python train.py --n_layer=13 --d_model=256 --n_experts=48 --experts_per_token=4 --d_expert=128 --d_shared_expert=256 --activation="squared_relu" --moe_layers=[0, 1, 2, 3, 4, 5, 6, 7, 8, 9, 10, 11, 12] --router_score="softmax" --normalize_top_k=true --routed_scale=2.5 --balance_loss=0.00255 --balance_bias=false --router_noise=0.3 --shared_expert_gate=true --init_std_router=0.0126 --lr_router=0.00131 --vocab_size=29640 --norm="rmsnorm" --norm_eps=1e-06 --tie_embeddings=true --optimizer="muon_variant" --lr=0.00292 --beta1=0.95 --batch_tokens=65536 --seq_len=512 --train_tokens=389600000 --steps=5945 --dataset="wikipedia_en"
Below are experts of layer 3 (counted from 0) of a mixture-of-experts language model. Rows are named up (a neuron's input weights, with its number) and show model dimensions 0-255. Each number is 128 + 24 x the weight over its row's rms, rounded and kept within 0 to 255. Numbers have three digits each.
Before each expert's rows: a language model's description of what the expert responds to. This comes from a sample of Wikipedia text that the model never trained on.

# expert 43
What it handles: Institution and role nouns. Head nouns ending names or noun phrases, such as University, Award, League, team, Leader, agent, often before of or a comma.
up2:110094126145150176110173132126173124146117129107121096146122157133117131127133100132126081158136125107088138168162095122113106120113133149141091147121190118101126144103094126131131129129170133147134157131130100118128085147132106078176094122139115118174092152141129162100088140148122172144108082128131148144124109119137093124129108134138096136128145200179158085117108117125150147136140112121079124117098108123128163148120096145136093174078106147165121148174139066120132142142124150107145103119099126125149162123113118158169124113095159110130137103134085169096153119165181108136118138106135154103096128162143140137111165125132128147120135132113100108145130122146124109150164112126111107102108150127134157104140101130162153115119152092183129133111153171102158104123100097
up3:119137091147161106156171110124159169121144145103186144124121148131114124133104099139128107125131094131135107126093153101113146097153174132111133116120136113127130104180136053114136112142128138119108143120097148154165139138144096138145146111115143147139106162089117079194118156122158128134125138115116139113078119119130150146132112146166095161107109153120118141120159113129152090146127095098103150190113123137131150126108133083090114120129123093105138100137120184113097163143137119116144128095147132101137126122125107179164105081099082148148154140141146124135157101143107121141131098105148109149115113152112142153132123159143141117096113171168149108113095118095101134131127140144125101107140095038129122115169134136065140135137135145135161145119142080122128138086088143
up4:129118139178108124134148147135152107064146112117174190148125136090143137129113130144144106138100111110179152069163112127097166107145148134136168090157100153113132138109102129083143133141169079110111110117096159138134133166119174108098086131121135151124158080144130130116115164127120139127148150095132105145121109112112160173095130149098123174166141143120112122122108148166111136103128129082152177169122161110128125103148146131158128145111113167120102124108117120154108125112096193093145110167111137157163146127144117162092140147108142162127133181104106097119130167139129098154114145089137182127141144150114114096156129132138130147108120114103126145106106112131152154140134138138097146119153134142130161170177102127142145147123150151113162149100121146098095128119144163

# expert 0
What it handles: Prepositions after nouns. Prepositions such as of, in, for, by, with, often after nouns like part, member, List, in running prose and titles.
up0:138132122131117148113099179106126132094153114110119159118175133142149102127160204142131146142112148153117135138136135108123131157116156102137131142168163157113121141085127132148159168153118131138108080118139134102102182118078150131134162161182092144123129135129096155139119142119125168167109097114133084113147156150123178118122144112102161137130101096142135094128091101113150099127131118107128121150087089150109127131118118141135143159134127146125128126120139166150143138124076135123109151131126160178146140144182128156083110123108159116155107143142127124091158158125147170122074122131092171154088119163151157138099111083143145106119127135121137103145137096116118109140076133118150117105104128063127120093079126133182131093143135139141162134103102174109108141152122135
up1:113089125149093131184105128127142115158161149157099146115106085157136135129146144134123129111140112105131125133119141155112168156113165098130148142118133085106155183148088119153129154156141128120125134104108144142181128131121130092115094116202135098132164140116102135118122123100103119131054134114125153130095116140109095201137118124141112176127140111139151138139113099146117156119170122131113111123082141093129132168140160102099129124125105107130136142145174118121139120111139135140117152152120120151153108146137167074125124138109140119123124132091113118088134099161075109133139159115130114122137119158118118078109124161122118145076138171082136132110131094131167165140116132065123155104135079137136087098114173115118135121131128129088169118133096141131175072136129153
up2:137095126147126129170174110157153155120121121107142158126113116147164143085091186138118145152149097094183099149148095165092129125125144148189136181125143125111116108124137155087122166127126132144120115127120142144154105122120170106145130166151144116135184126171133134137147137157093131065114069101126120153136159135116172160119142113100139166117098129135145134117129125131119110117114136142112140121132121099132119137137095117125119126108148131149141107102106142120169164094144131101125149156127136078123125118140106105112095148123147157132144123118097171094109148055097113101102122174130123175134129138107162128105091105150096143139163113110089111126137127099181127147090138138110135176120123135141088140105096151127149113131111136103096140134125158116170145078089080

# expert 23
What it handles: Section headings and starts. Heading equals signs and the first token after a blank line, such as = 2016 or Species, opening new articles, sections or paragraphs.
up0:110140138141144152175169150114122171118154152119177125097153135156093111116128129144126179082126092135125124075149105076122115189120150132099120159089115120149114117112107100102127118160150176119116133171151123161150133089118144108150082121172112114173128107118102149158143162122144124127096090121120128070125128104117200120133083108114163148131113132121167144129115107136163111109144133144141130110084110127117113135160178164127087128147104138120103142143131122138134112132134117091100096174149142162104168137150141115130098141125181134159108139172103141118116102131129105162132159132126140169129108159127160149083110091111108167152160149127142138087134146147138112127146140138189114147151095099108126133131109106116097098164116126103141130105123119140111134112128130
up1:105136133122122127144111128137096125099153187092132140148121128135138175140116086094125163158142126119137129117130145126093140129166134161107159132104108150183092156085157142085170114095117116101113109111103095108108154120104157124102136108109151187140133134088085106078143109133074100128151117158132108113126137132126145129131089096103156161151103124148143105104110087136133124151145094122103154092118108100115115133105131143123107102111140080123122093118119146094091125105149090087131119155131128111187147177094088150137146146145099150093143124127147126131152143080137168146134101159119088128103148120117114153131179163133104151144139117130168164140129100142107138150128129145148128145133126115082166150139080104109113157143113112135127089098130087140180108127123087
up2:112149146147110122147107135130146114145123119095112155104155112134128191146114169107121159121142141121131154094118135111115140128102134125134160137111078154129123162168141150108129101160142123103148129126104134128089120108156101165142074094099151147121141128182149168138143126151138115119130142104157142129104084137152134099154120111144092120144145137115099107114136104106094138183182136123141197137109181137110173128164122087101128150143114120098139136130105151132141151103093130194080154161136119132137150133123109134166198156142163147097134116150119110117139125125141122111102096212101136089130172119099117114124183108164133126145157102119140166135139139125113086112102129147144150132098148118135164144141150135125098109080155125125123115128155107147119126153090142

# expert 2
What it handles: Infobox field labels. Field names and headers in infoboxes, tables and lists, such as Population, Location, Total, Date of birth, Platforms, Coordinates.
up0:085173134142119136169135143146118125168141116113103143143128103168118107142106098143122123149136141138111153148091129110128152110135126157168107131145091179120153125155126138145117132174124067141121122091137117116126128154130124111122097086127125176158129105132106096120128147100099103140156121111118143094154125138104194140116105075123088147141139140099109121179162131119168156155200149151152090102100099123162176147132145170158103107159134156150088158102130111089085138112095134145092125136101090128116118104144094135174129125132093117104192116125124129120155148113122182128100127151163105139100099111116113097115119125115115121166148119111130139108123145151137110138158080143118101133135145132061142118119109122132155119111096155163112098112128126114110113104104098
up1:125138125118126134147088114158146125127121143107152140159168120167102107110100097141194094127099157136114143100117140139136138088117162086155149146095159066094100156157141103126125119118141065117148136137133102164125107137107140144127102106073133146133111126107127121115088164111131156136101129148126086128165128101103099094136118141136130124106101108121106137145131138123067152144103138118100125088111132098127143101146134116105155125112144133113109158084107102146182121148140119127108137103169097128135135104132143150153117154133108122122085143144113151112148137082119130102101153112071109115155129116138147133099148162129132104091160150147148086100127097132110116137094137157166111086094140096107147175153114119135170122115118214152129162123141083139141100121175106
up2:121145153104111162106125104138151097157085127113130135111120115122146124145147116082157094128095103161143142122118123139120096147093195140145133101136164140123157169149167121119143157139136162141134098129136118094123176135133111117186081085150113125155090128149145142158128104089171139114165113137150138132152144164118115164143180150142119154080126121119136072161155155176164107149190136114118126151106098121112124119136158147086134123125155145133138124130172097134125131118116092124125142158173113152178116172123134139141114123118156147149079132129086088136108185146123177115165145136127102127113142130154134128144169160163106120096092171114112156130145111135132118182120139147127126123111123119115111152124142135101126111118133114133098128130114128106129062094093118

# expert 14
What it handles: Colons and separators. Colons, semicolons, slashes and dashes separating label from value or items, as in event titles "MFC 14:", "2015–2016:", and list entries.
up2:162141115124142128163139130150142172159119104137094120104090152165113124107098123112119139143129128159155148162109139157138128096093168139136151092096111114084137101117098111102106130175131134101092089121136143124160137170125181133098131085130128087157146133142141160136154158160086110166149139078124080124162134146117115095141136104084134157172120123086168170072140140155115132146137106117126115088147139102174164153149136095164104159122145103124150127127142141106088152115134129111156124127112127142111181124137112150136137124107153153115087078168114103131156099147123095095100127142122132151148116124142094104168107103155128121107154104156116169132171134122109132140086125186143115112127143137107151118179114154149131143123107115096132138137088125134144126115096163
up3:112106121165128126137139127135137117152135168145136153127123099163138116138135097102113156114095143162141111137089133138123159137122113096082131119113083187127137160125101150118069113145101120190157119127137137141105107137088126148098125070164164147130133128113068129138116135158102113169148116160173132138126099098145094139106154118145112135124122135104133099105093128113177156100157092084135152090117156151125102082167130139129147129099116137116124102134098130146148141080131160139108114144132129142146120124151176137163119166143123143123075131168091126078134151121179109139116096095128130089126156137152123120132140108127127148154128143129120102116153129138142095121118102111118178091147173122097160126102088083102074094095148152143118131122141162154143159152098137
up4:095102114119078115132117122119150150122129098111122129134158060145155091131121132142113065125139132142114111159132147112111153174118125177158129095145170112062128118101142157135154063129118115137136161115162089160144138142124067127110139119121118202137131148092111116119119149129114113158154165137161155133077154195111154110146150147165112114138153158151117121105133141141137117137116146122159134100131105093163136125181085121129126137109129167103133087152139110133123121109148139126131138135141154140119143156142116158137133125179137107110159118144122141105122117113108132137134154147088077125104080148111082121123146133111110127119124125136168117126124144129097140125131079128137119162127130133099136144100130202113152168134097142170102141103112131109132102098070122

# expert 36
What it handles: Line breaks and hyphens. Line breaks ending infobox or list lines, the hyphens that start the next item, and hyphens inside ISBN numbers.
up0:090089123115131118137153129143135099122178120139153154142150127129094118163115091147130133119100090126137154127099125170126094133152105153153125111101101118112151087126095126132138126158143119172104096103104146153138179126086133144172138113118132163124116140172094130126138115132155096131153145138078169112108162133099169145132120124142124159187123142111088129096157144109143137122141141073118141144129138124107142159098148129159147133127086167106123090118116157123135122141128141115157135115108125120122123084144166148122150138138150121143166104120098137081137140120188140129145149159129144173103104106103090125136128113122109082129082140182126115122147137106159105164118121140146194131109094123159135147110139144132154114092114145125120173155109116083196160092107182
up1:138133140173117114099137128122147099124146168116148140102147118052147186131092117137118142104116111122117108141133172084150149113132151137123135141120155184082134142154143127128127122097138111112104130138180137117096144119159096122161133126157184133108102142107154122141129157162118132092157128149121080170126131163125124106128091124135111073157146083116110135108154111117139156089136088158125141130112087101125160151098110085133130110188079162129114099075137109135149121121109110130109058136143140122180140129137111164112109159113106112136102165115147127122132122143135161115098134166099115137110152110149130126134173126118128107106117124082146114130154130137090118127115124158153130091084117119129106092152134096116111158137098181116114104126104100089113116150089123
up2:107136110173142171111134127122105121127137091158096081118118109103117172116103171140130108136103118134110121131160095137118088121149075126141105141103086127085133083164138139129119114109113147144124164116145185117143108149131132116109116112149090162113114135107184124150103167168154127155088091191098139130137121118111127140090157099115104153122076121098151097143082140128177121115122131139105112121143141079098111149175146182142134121099119119138116114128163164152093103091131128157132125137152162119136115143129097103114125127150156145119137119109110133081144139141132130106156177134107167138092138165133158158126133133112106121149147099140083077127105137112106086133109142095081150100148122150122165133126119097115158105127099114145125121095141152107123077140090120

# expert 35
What it handles: Year starts and spaces. Leading 19 or 20 of years after in or since, and space tokens before numbers in tables and dates, such as in 1985.
up2:128116155117118104165133121138151166179141164111120120105132092086120152126158131113096094103139126108187098153123101087089108079141124150108127120146126151122133150072134183113133133132147114167114155116188105080152130112105121098164118140112113132147184092143176065123157135117130124119142152093127100161125159126143130109117141127116129152119153144127111102127155139134150128110130107103139145096113137182137120152117134120134144182110146101122099137118125155129099113101111093127151118167134135162111156194146157146069152143122130135100128175132164110129138133111116121154087115151121110157064142135162140116112139153139158112108115101148106127158122151161134103125097153117162140134099112169120124104119109110113136134128097131140100160145075120172110109129107102
up3:122130119107133104150124184086103159146130116142118124129160081145149137124120129152138119115108140171133128115153079122123111098125112135134140136120078119149196106065153127111117149142103085112117141112094143104100105133099107197113111143120105146175134119152161136113121116128097116138138114172142149149137124106113134129116115139122124132130080128099135139151090131123088124132138122105105169116128121105115136098141157167160109144175175142171146110151116137118129097133138132159152122141122085154084137155121082140120151118097137111089163088109139147129133165134126100108153139168104113186113098137105172144140176142141134090135190120126188095120100105172133129125146161117110163092160132115167137117162102130074143163113127124139146147101120129164126126122135106
up4:113117155112098120186138080130133154127157157155167126124137135136110143072155133107131107094156137127122145161138132157155145122107141171131112089102175144092123144127100135124123131128208179148139132126113109098101115116083108083105086171137123152146134135124170103149159120114118141157101157125094103102148133132136171161149148159102177127119151105116172094135124100166164080128173144143126110120127116140130141138078128126128158137136144130138096142128116112102133105124108168117137129072113137146140081110148130121103161138086143098122099122129185131127097130153154121147124151130110141105102118117127108149120153110143116128088108172143101141095112128092129109150103124151147103130169126162127126176123121149120092148174148139098164166112169132137131131152134172

# expert 7
What it handles: Table cell separators. Pipe characters between cells in wiki tables, mostly header rows and sports or election statistics; also semicolons in lists and verbs like did, were.
up2:114143148169108145129129137102166144113125156103149153081137132170142128111142129152100100103108103132141145172096140136119115117119149122127113105085078169102111148117124108134133134112156075103127133133109108140118114163131082122073122128164131137151103101151157131152083204104078107150112102140127140138160120145058111128131152199108114145076149127112111134148165122150127104095140151140139151090100138124140144143170163124140168114135137138070125139120118138136117113158139112159145114106138174136162144105133153152099123101149132142173120167151149111115122132147083164114127110105151152125089106133122105159115154123117036147139111161116127134158093137105128138150122103135147136136111120129112141121148109111115101167153154112134175112115128113110132137142145097
up3:142107145138119133134109120147135130109107149123142150094152144136140097096115135131108110115119116144108135118125139123115115139104178106122160108063125138142109127094139146115158127135117190151165164161132138144144091132134131102110079135131085134127175061125079101141164170125124116144140113123156176120126173150126149135129099217123110155121135135102147110119111128146103114111170195106121138102134163106144132153117106110163161124101121122122108158133118117132136143140130069109193136140116118122108138126142137122145148104132129111090132109205152133132113093188133115135135117119096119127104115176137134142155131088103127092119169166103131100117161109094118135142144108157137117107143164122180118099152148152068123141118153134147102122144136117161125134110150103
up4:107155120129115106137149131140144105100095143161144123116118127137146096097117133156139121108125135142114120128115161104116127153114160122125122141152154153143129124107111092131117120146115162121158131122149148115133129126121123119143176118071153120171143083172145111076110168125105109113097157107155082071115147137160166139118113147132110157124142142108174117118127084169132131135079106101192121135093116172152131124088153112156140149108165137138141154105082136116130141126103086154110101135109116115107139111167130142152145150104127118153152131127125150108110140123128094166076092142090137219150111172108138149107159161079133193126142113104176132132103144143149103135119089131142175134093129135114120173139095122165117104117116106124137105118121111121128120161150084

# expert 32
What it handles: Field and cell separators. Colons after infobox field names, list-item hyphens and pipe cell separators inside tables, as in Species:, - Family, | Yes.
up2:085139166125121105120138134127170089128140094137134118088161118149123130142139126125084105099121154167138135115150097127139120098123140153156091168134135148108142148114125101137112095127191143118147102103138134068145101108134103113179137150131116111138133170115118147150111094120106152156102115134099066154125126153152131086159131111104119141131149131090142152163122125142105144142069108136125135100190099138091147148127108120152105159114126123126132096093156102127142121087115104172094133186146145108060125126109157156129128137121147152151081144142140101107122127090112112118121117132143128129149148097119114127096092120116111098120096128107136090156110108138129167132115101097137163122109123121120197074135123124140149146066110093152144124143148102177142134164120145
up3:151120145140103110121158107138136137119130123146110130133061117130130147146123118108151128122101127156128124106118157121111118085151154101141160158133155136132130110136110145151102120156117150160123099105114116109117163176107125097085147151179098118159091139152109090130127125152127143150119112126121119148133167117118130099088158151114154107099101096143171163136154156166156175145127132192158126098144116125118113125154142111112109107101141131125109059131084082119120171126158145132137199135134114108114174112118150120143150147149135121110125164133117152116116103084121101137080140159122110124112140129117071054131141126124101123098122115062116127127166122137111144135170102127067150109089161149147139128181115145164145152111139133104152121115128174120127145152099132
up4:103135163142173134101145087094121096147163144084135112138158138143157138119098106155117117137142102151107129133096168095136152113082120136098144142121120120165132119153136166121117152096084114038148112107114122140114131121117119128151104114154093113119133107130131112160112160093127105151136127064137127132091164095136161136135099166132119135124099100124109133135128079096118137120163165139149101126128081127122113124147108162114112169117115152138147152147156196126122130134162125133136138128115090136155097161129122145127144097111085105146123171115138093121128086157127160114131111110125142102117121149119179105175143125104143130112161141101150099107137171079112104128124144170165113153141153089141126082143151138112159119091142128107125109131068112109090113162137166

# expert 21
What it handles: Plural and noun suffixes. Noun endings and plurals completing a word, such as -ers, -s, -ation, -ings, and whole plurals like people, years, games, States.
up0:117134121127130073113140135126119176192131120095128108116154096132101134146076171143133142092169152139150108127135123106157122130074147122151149139169179105121117119099109101090184141158211110110163106149104163150139145129116102144117156137179120118123153123111124108123183126155111116119098133123143137097105073124161165109131094110130116144121131134133112126116119135119157131186090159161100177144158122122103092090116135129136098089182113115126125129121133115170091158133149150115110126130117128133093149122117129167130133142129119124138118140140117160100127109134103139102166116117127118121107140160123137133131107109130125121148138165126140139117115125134132122137136152167187112169110127105108115127134108127071115137143147145157125174116143141182097145123153050
up1:117133109133102141178117137119126103160144093125096116095115130142125141084141129094117147127102130126168137147160124128090121103140118100163164133135127107117108111143127123088107143134144139133120150122131154150132147164114114115146155100126115141164141117131105096140115141073119143141118149141123142151120134113103108132121138153178155092160053150117156092123131128148140105156119113115126123123143131116185110135129109069103146150117159138136152196132138101119126129113123173113129134170151169135163101126141096131136151130125153192177105115112164112106141140145122143117099130128137140109145113171127098113160149129106115092153109088169137142122165171100108101142056094146094104166135155126103110151084103142122114136102128143129147155149157123126191185074099098
up2:133139104098104156091132087152140137137150133118122126139132104110157138103120148150164115125165136156109109154143109096106173129136135122147112148139101096139175146136100113200112145127098136195128143115117132146125116158084137136118118097122144112100124120107075096149151134102147116169160108119117091158109132155166092141125058167149130117095134079073122145132096074122157126162172119154087174107171127119102115116125160104109122127136183129136098142139130152120140086084150169125104130117162137109106151145135149111104136159175164151114133120148104136120132120124152135103162151155139090103131097165140141154124100106088098125143121110163099141137126114119155107115120122132093103124123111133152165133151163119130137168132156142109100137098116141097144099156150117

# expert 34
What it handles: Pronouns and time nouns. Object pronouns and nouns ending phrases in biographies, such as it, him, time, career, season, years, often after his or the.
up0:143110116143121145144130112190145081125103111175140146123156148113131142122161116130102101154123105142121125136121134133118120078096129093107141103126138124158131139109168140105113133119136141165107127161109152147163118121133140151116126123133092144105100110138148142130103110112134119120104107155114111155179146154108130087116138102122101149101099089068120120133154090156092163124163107125089117112122137144114113167118165119081100147135131127135076126113190114117141111098121188149166138137143170139141132139132113123125096116128135122124117114117154103107130138143192186076147086116103174137089090155096154118095142160166104092105085115101119112157143161135102145113123156136126128124106178113155089123136121114103086106109134126127122123108113046142119118106142092
up1:101109098097131176142158123142116127160104183142169128081152097140129113143123157160101125148098147114088134135110131103061068117109124125163101109133129094119136139122088107135120121101131149144107159109152112138114065137133137173108126111151110098161160156123103136126097113130131162101096159180144113164114125139132155111092108144122115141138136131126146123162139147144146181103110105125130114075124117129117133196132149139108141136095073128103134139171127116125102124167091106135108111098127130135180103121163162142170139133136148151097139129126131142126128128105140132159138117104166117093097128172124150147116154081084169098104104112144097120146155155098130110134131139147167108099111078160136169162125130131109138149126140138133127136163149082108138113128130162
up2:135095089149112166103156092128131128136106117112134130121115113135120136131130105114138121146113120097164182153126145127139176114132150161167149111141096148112151113119189168121095093143140085104113175148193154136127127139129102145102121119115154129134111102103130177141114119150160158114133127141128107107125130149121090120116099104120106130140105086101137180149143170142156113131130119104098153146114128127108144157129149156127126164081097098125144127104137125107137111072144150135104139101106140107175115087106111109150138118137149085110155126113183134165125137130173124097147140148074116105112151144066159128101116134097136115143105086141129121088130125125161134161145114092102139098112193192144105115101130156113139122102157130108143121124123125112154164112065137

# expert 15
What it handles: Prepositions and possessive 's. Infinitive to after verbs like forcing or threatens, prepositions in, on, from, into, and possessive 's in narrative prose, as in company's.
up0:098122094166099159198077139131140140148129141125124117121126128149139113148126150144144102131177126100130120128118153103110142109122127148169166177144110090095144116152151119122146143135113143122067111102116117138169099147065144105161116115134132120145095114155123125155135102117127121136114093122097114160121132129157117163145136108139125130134127160149112099123100129129081127117160143144110079122112109135109182097119149171179118140103161115105117177120105105133147131124145116104156137146095101138150154118138122134169157148183125104155094141162046125128115092117068149133106118094084169132136090126095122132170151168086080110134132193104105150091136156158113138124129145147137126140137119120101135139132094125155152128124133141095140106111104156136132127115116133
up1:087118118117065095106157080152183091120129134132082129121119127143111160117154140115136120112190145123092111072152086139124133099106127078161165090120140106102120172139123114149152139110141097140141119121128096153163113124145138109122129093136114127142110126108131103144115111105130151120108140081132145159095123118106122114143113137133132151151155130143102160109117112150123156177087123128095153118113156089142117132139125135133160123144144126107128145121157090158098128112110131110167117121138106114136130134153139107158131173101147157150114083157147117130124076118101094090106126062136124137100105149113150126151083096133121151138144127143100122101140112157124136111126165082136181128103107111093121178131149162122158105164076138084140129096157129127175178151131095
up2:127101138105095158156145152110150127100137116089152117119122153108104134099131132135153167147133154147116126123122115094145146144138146197142169090149099123109148125112175161117114121082107124153153126137129120141069131109151122086146121148117124131099070165113147143133120122090116140114098120114097115114122120137068141152135111102094131125150142124094108123131141107108101104159119159141151069117138150109107148158097135109129162144132162123188155133116130154110160117096104092166144143095107147151145133173163069101103113131141115171148145120087077101123108160144178122130130136137148128160129156150132123118079151093104122111158142091145148157112135133130154108134091073122084135152136144095150131114098118119119125119159158112116138148111110111066147115166104144

# expert 19
What it handles: Paragraph breaks and openers. Sentence-final periods and colons followed by blank lines, heading endings, and opening parentheses or quotes after names, as in Rex Owen (.
up2:105145160144127116090190099117135135136139117142143116121123147103133139120107120116129103168109112157107125112136088112155166106102158144143144107104129169118124142152160131141127103133153165112136154119137133122102118170094161107177078074156153133117108114102086155112115094118147152146034121143127086119092171139070187173134173133113115103116121163094098071120137125107170110124128119137098096154133116139140183114128068107117142126126108146132127163130122127149123128111126130109130069131146141152109154149093129109158119161180118119136123098131136125123168116132157139127128128157153156154108139117134119121104093106127097136136125141121125115118142146127111124121115131132121152142128168142152142128105083122128145095077148115125135141072134132145062106159114130
up3:174163129095116121097106098118132146152100148141092147150094120124097109157180126133165107142121114131130133100112128133098129135132146189153136133083138135104149083138129165142135128119160138131124167140135113131149151202122146151154097120098123179136117125104109113139114086118080115159138111120138124165131124115134180157110139134136111130145099119155129113152052160159119121094151180149139127122107125141115153125157099124122166114079139127130166127112127163108140082114106101145094158116114118118085192144157126131172157100110096183150153111123097156132170109127121113109133088124148140126113104119172094124119133147153151121141150094079115153139131157134140118121162105128135139136114127149156151136119149124133116108126090139201125134097106141107103124169113135
up4:108168169145209112121109075112143075159098115129125156109123093118113089100113116136114119157106122105140120102091162123059124135160129120119144124166119133151171099109138174106114121138131151097124111131154140161134147142150148151126106137156125097141114087134135140113081090160124113161149111113105115092101111104144110130124111122150148107151094154130139147087111142118132089132143129111122119103150086062116129145133109107165117158146121108124144133089151108158144111145113131195106154111145122116126141122119083166103168136127075139149146161084098178129132132134141149096141118115131120127089115148179085142083139138105159098160166120155093098134118138143116101120125132116135128164119121157120090114122117137145135119146107152101155154081135146151129143143119159